Experts of a small language model: 128 experts in each of 13 layers, 361M tokens.
Below are experts of layer 10 (counted from 0) of a mixture-of-experts language model. Rows are named router (the router's row for the expert), gate (a neuron's input weights, with its number), up (a neuron's input weights, with its number), down (a neuron's output weights, with its number) and show model dimensions 0-255. Each number is 128 + 24 x the weight over its row's rms, rounded and kept within 0 to 255. Numbers have three digits each.
Before each expert's rows: a language model's description of what the expert responds to. This comes from a sample of Wikipedia text that the model never trained on.

# expert 12
First piece of a capitalized word, mostly names of people, places or taxa in lists and tables, such as Cl, Pr, Ch, Mor.
router:170138141154141110173074133121145170075174122117091128118084134154141113126162143134155103141158160119114113137127082159109142092105136095125137162126114085157150101174139118114119112137149125116088105129128125089090113123104092130115099128124161106105144140141168118144134088107187094133149095150155138101095152144118122126144157121151111147158115148150130130156144126128138171097132093103118133141170151168126104147198136119163105082174112107089136149141153098124161160128119098095108141142132158119158178153114118105126108146159141109122112143110142112120114133186099125127156122121112163149106100123094154114120112149114157158115138121145134131128126122114122121159151130135113196177152119097123152150124133131098140116108132141156091151160149107133174156101122117
gate0:115130144111132146133099142117152116115099145117136145127186138154140118153143108132202141125108144113185128139185122111130126127100121127096128107110106166199126121101190139117103126099174096110131081119161099129127099151120107141111096088128152131118114105157153136157117181092145116103157171156104156121117111122162099126120134126092093132145109118095121143128138092067143104142086138116148102122112137178145096112098127109149155147128126143125175135137156146135155143123149121078144120123147155126139134124124158137121109107136184119141133144153124139171150112118188094121121142119154119132169143127135114135117119106129134167153168125140101132156154170118118102090111106116098127116118153116099142136150185107085107142139113152107103107148144089124092077119147100
up0:134185115111098083080133181120122099175120130122138098127163081118111108075121124162176074127112146133140116159156114153140139148121143116135145108118106117157087162146170137171091134142140141127113120114151114122096146108146124123144116133114113102125125111122129147098122137097140148140136125112113121091141112177079139158151169128103146128144139126115070117096144132173095118127115142121103119121114111099147166147095076130134066162144068169116106119111105148117150145130137127165117119087107135100149095152144117151132118128161126137133124146111146127132130149124135141076134112181120145114069147127144128099121173145149135142131157095141102139145126104156104151118105167180139138118129140111138127169137111107138116159135105114103164124107102168114106076111142181
down0:125141128109136112131130180181136135154102142162148138144119132097097190097106149152085126127111122097147180111110114102145115085101110134144095122137108153114124190166130145111111128111095146126158137129134133139139087112170132154174118114128128145119121141130135121129124097124094149160149124143136111134134107098127184103133127113159138142114106138125145162091101111088093165119124147098103137091123148109126164135152136139127098125144136115075134105118095136125133119094103145152124124097105133123157130136152090103110110128122168116105109145164146107131165107089076146084126102072123137152121171100101126182078111082171090078105121110079112117176150124126170133126142128142119182145113124153117117157133157060118135114136124113136135117134106113131154155121142123

# expert 42
Pieces of personal names, often South Asian or Middle Eastern, such as Raj, Singh, Khan, Mah, Az, plus digits starting years.
router:154098091175112108135084097124143151114173120091119124151135110105126119107174092146137110143150159152157143174165141117105112161122158089125126139109131139127146102106111108087103095127123113136108136114072139119089130140119137100145154151144114110106163119161108140138109139131117145100095120127116094125098117170122115104104128132142166111139138124154139124153116164142131140160086130150100111146151126176157131132123130133179140129132113146149084097163120120115096123127156147120138128151150148102132143114124110130155128139160153149110087103102083181118165139098155119110146092140129137117101094112131168106145111067116109151108145128098122127121163072093110139088077179149129135120133121143173121143137109118079130079074124099132099068166128106116107093109136112
gate1:105114101155186097103141136132105117116122102109169096130177138144088122145108117164121131101135165130171153153151112124141127177125115142111088076133131118161096139200136130129153099148127151141093136105132154088113124135109168116127150117118163064106127119130143126156111150140175126060102150146142119087115131174098120150106149163126136135147129130109156139091117147182136123128106091124125118137150123144109145120098127112141167080112099181116134125110115135136163136173157128168128134171077143120124137171156138122157142141146114107113119124111131139152155115143154120113129097136112134100146093110124158130127100158130120105121113128133159103118161111136093133119102115138157136097189127145173062143117162133132125143141176105135111094132149132128092095138117104
up1:134138171114095105107087110121125138111155104148118169099121119126155218125161120115098164121132166138107116128142127151076108114125149119093141084112154171113138125162135141101116170169156151150136112122138105162134055142113104128101128136134125106093141112144117091117103135147099134124096148103117152122117132166117089155117119136133156114157081121154136137106142099124136173094106137148132194143110149145133160120126103141119137088137123171200143155087121154123137129167159140111154125109136103114145152115081088122149187147131148132109108136097133116093135097140108129100112109117128120088141128134120130144127101120124153179101120139150151132144150121132101092093145105160143086167106114131108154130145126118152174155121118139124135082161117088120099120122132129
down1:151110105096123137115146096116160136171114162121091170128159085104107106117128116127158118133161097115084162118178126128137128108145170100112161127144138141140102151176158136127145170120140127089102145110137109105084113090110106135144118096135145125097145140126111135149097126096090107142082110129118098117078103139148165110075116113133162117093131151133130098158096115125125084105105122168132119102102104132125086143161125142134112122106099116144134103187125109132160114129153166116184157142127181131123151100088103119128082162154122142119110159117145151132116126140104113116120107122124129164122139091155126164150142103140106104079148108160126132075166122132096102126127154145142180135132114093125149154188139177127144119142129123159123163165122147167121137141138106

# expert 15
Middle or last pieces of English surnames in credit lists and tables (Smith, Johnson, St-on-eman), plus single digits in years and scores.
router:117136152119107099152122124099143134105123111137119158172133148155118100126162165136140141169137146094110168172088113164148117151132126103131081098104109118181104116138122154119126165121132142119116127171153102099100143184110114100152092089135083094108145090101156102149143099149137157101100155143165106155109109139131087151112144153188151098170164103140118134127131119143169120139080109101121150121178131092118123139143070139161169140144165181129127160134180158129151136129094098094161128122102135159126136128105138136136121122144124119128105108135134133114150133077100136107141123101123100141147078118118133120119118118161145112136138186105156145107100090121139128116129121148128150114132127133108110116131109150067089172111176129107119107133164131145142152117135138
gate1:110157156152155104093101173185135124085108127127114136125127150142122146105140110144149109139116128069107077107133095138136139122137156124166159123142170157120123120094166107080138104102120108125096107122134116132135100149089134112112123133150160127131122146076112147103150116138092158138131127100126158186102136093145095122104105144158104111133140147118126135115158126134157155152092140079094128167118150138141126129133114134163144093138146146107131196117125117130129143140136165099131124114085092101056145127125087143133135070144092130092143133109118130135127091131174136107166101115118150132117139145148146127085099173162154115119127121140155180174126150129160092096128123148141106157130103110145088119118151118089154114124145110139075151108118116144118175161150114
up1:125103144152136135160157138111108147131147142160145093135133158140143122118148127103113103093148111152127141112140135162154117176106154137102117159160154146174088168179109172155131094131100146148104124099113138154133094132142127112096123138076115100166084112112128175099124107130108140151090148123159124118138137127123173117140120100147143161118139125103144126117125155131153145089137159137114121128140119119107091150118119094083143163121122166087146104156130131090145135137134122119116140117118181118103123126186142117115078109165091124106129128136178099137138135148092110155086161127146101085118133159175107132105136168126120141130078118128075110129067148169119112115102144132153109124138159104152136063134154108108158133135162091116138093101147129100131092131129174
down1:111129117121157134143099099109115126109120095160138129123117132172136147124113147153114135141136120156129096125169124139140097113099067154115117105152072081104135095136146087110128070129131110153128159119131152149135119142164153138127123110147110160132127139127122102123102105095105137158104118132098107121145136151161161144166125128120153140080107134128149089143173111123093099138127142141157134116130168139119138139130140101160131148152188075153120126133178156131170158150090174104111095112133117155100090115107138139155121162126132126156117156189183098161133146145084090135113163105135118151149118113139119115143133134157141155115107118159117115134115170112178143118119177125156148151135209120096134179089154134152133157114098089134140146141156128133137154164130128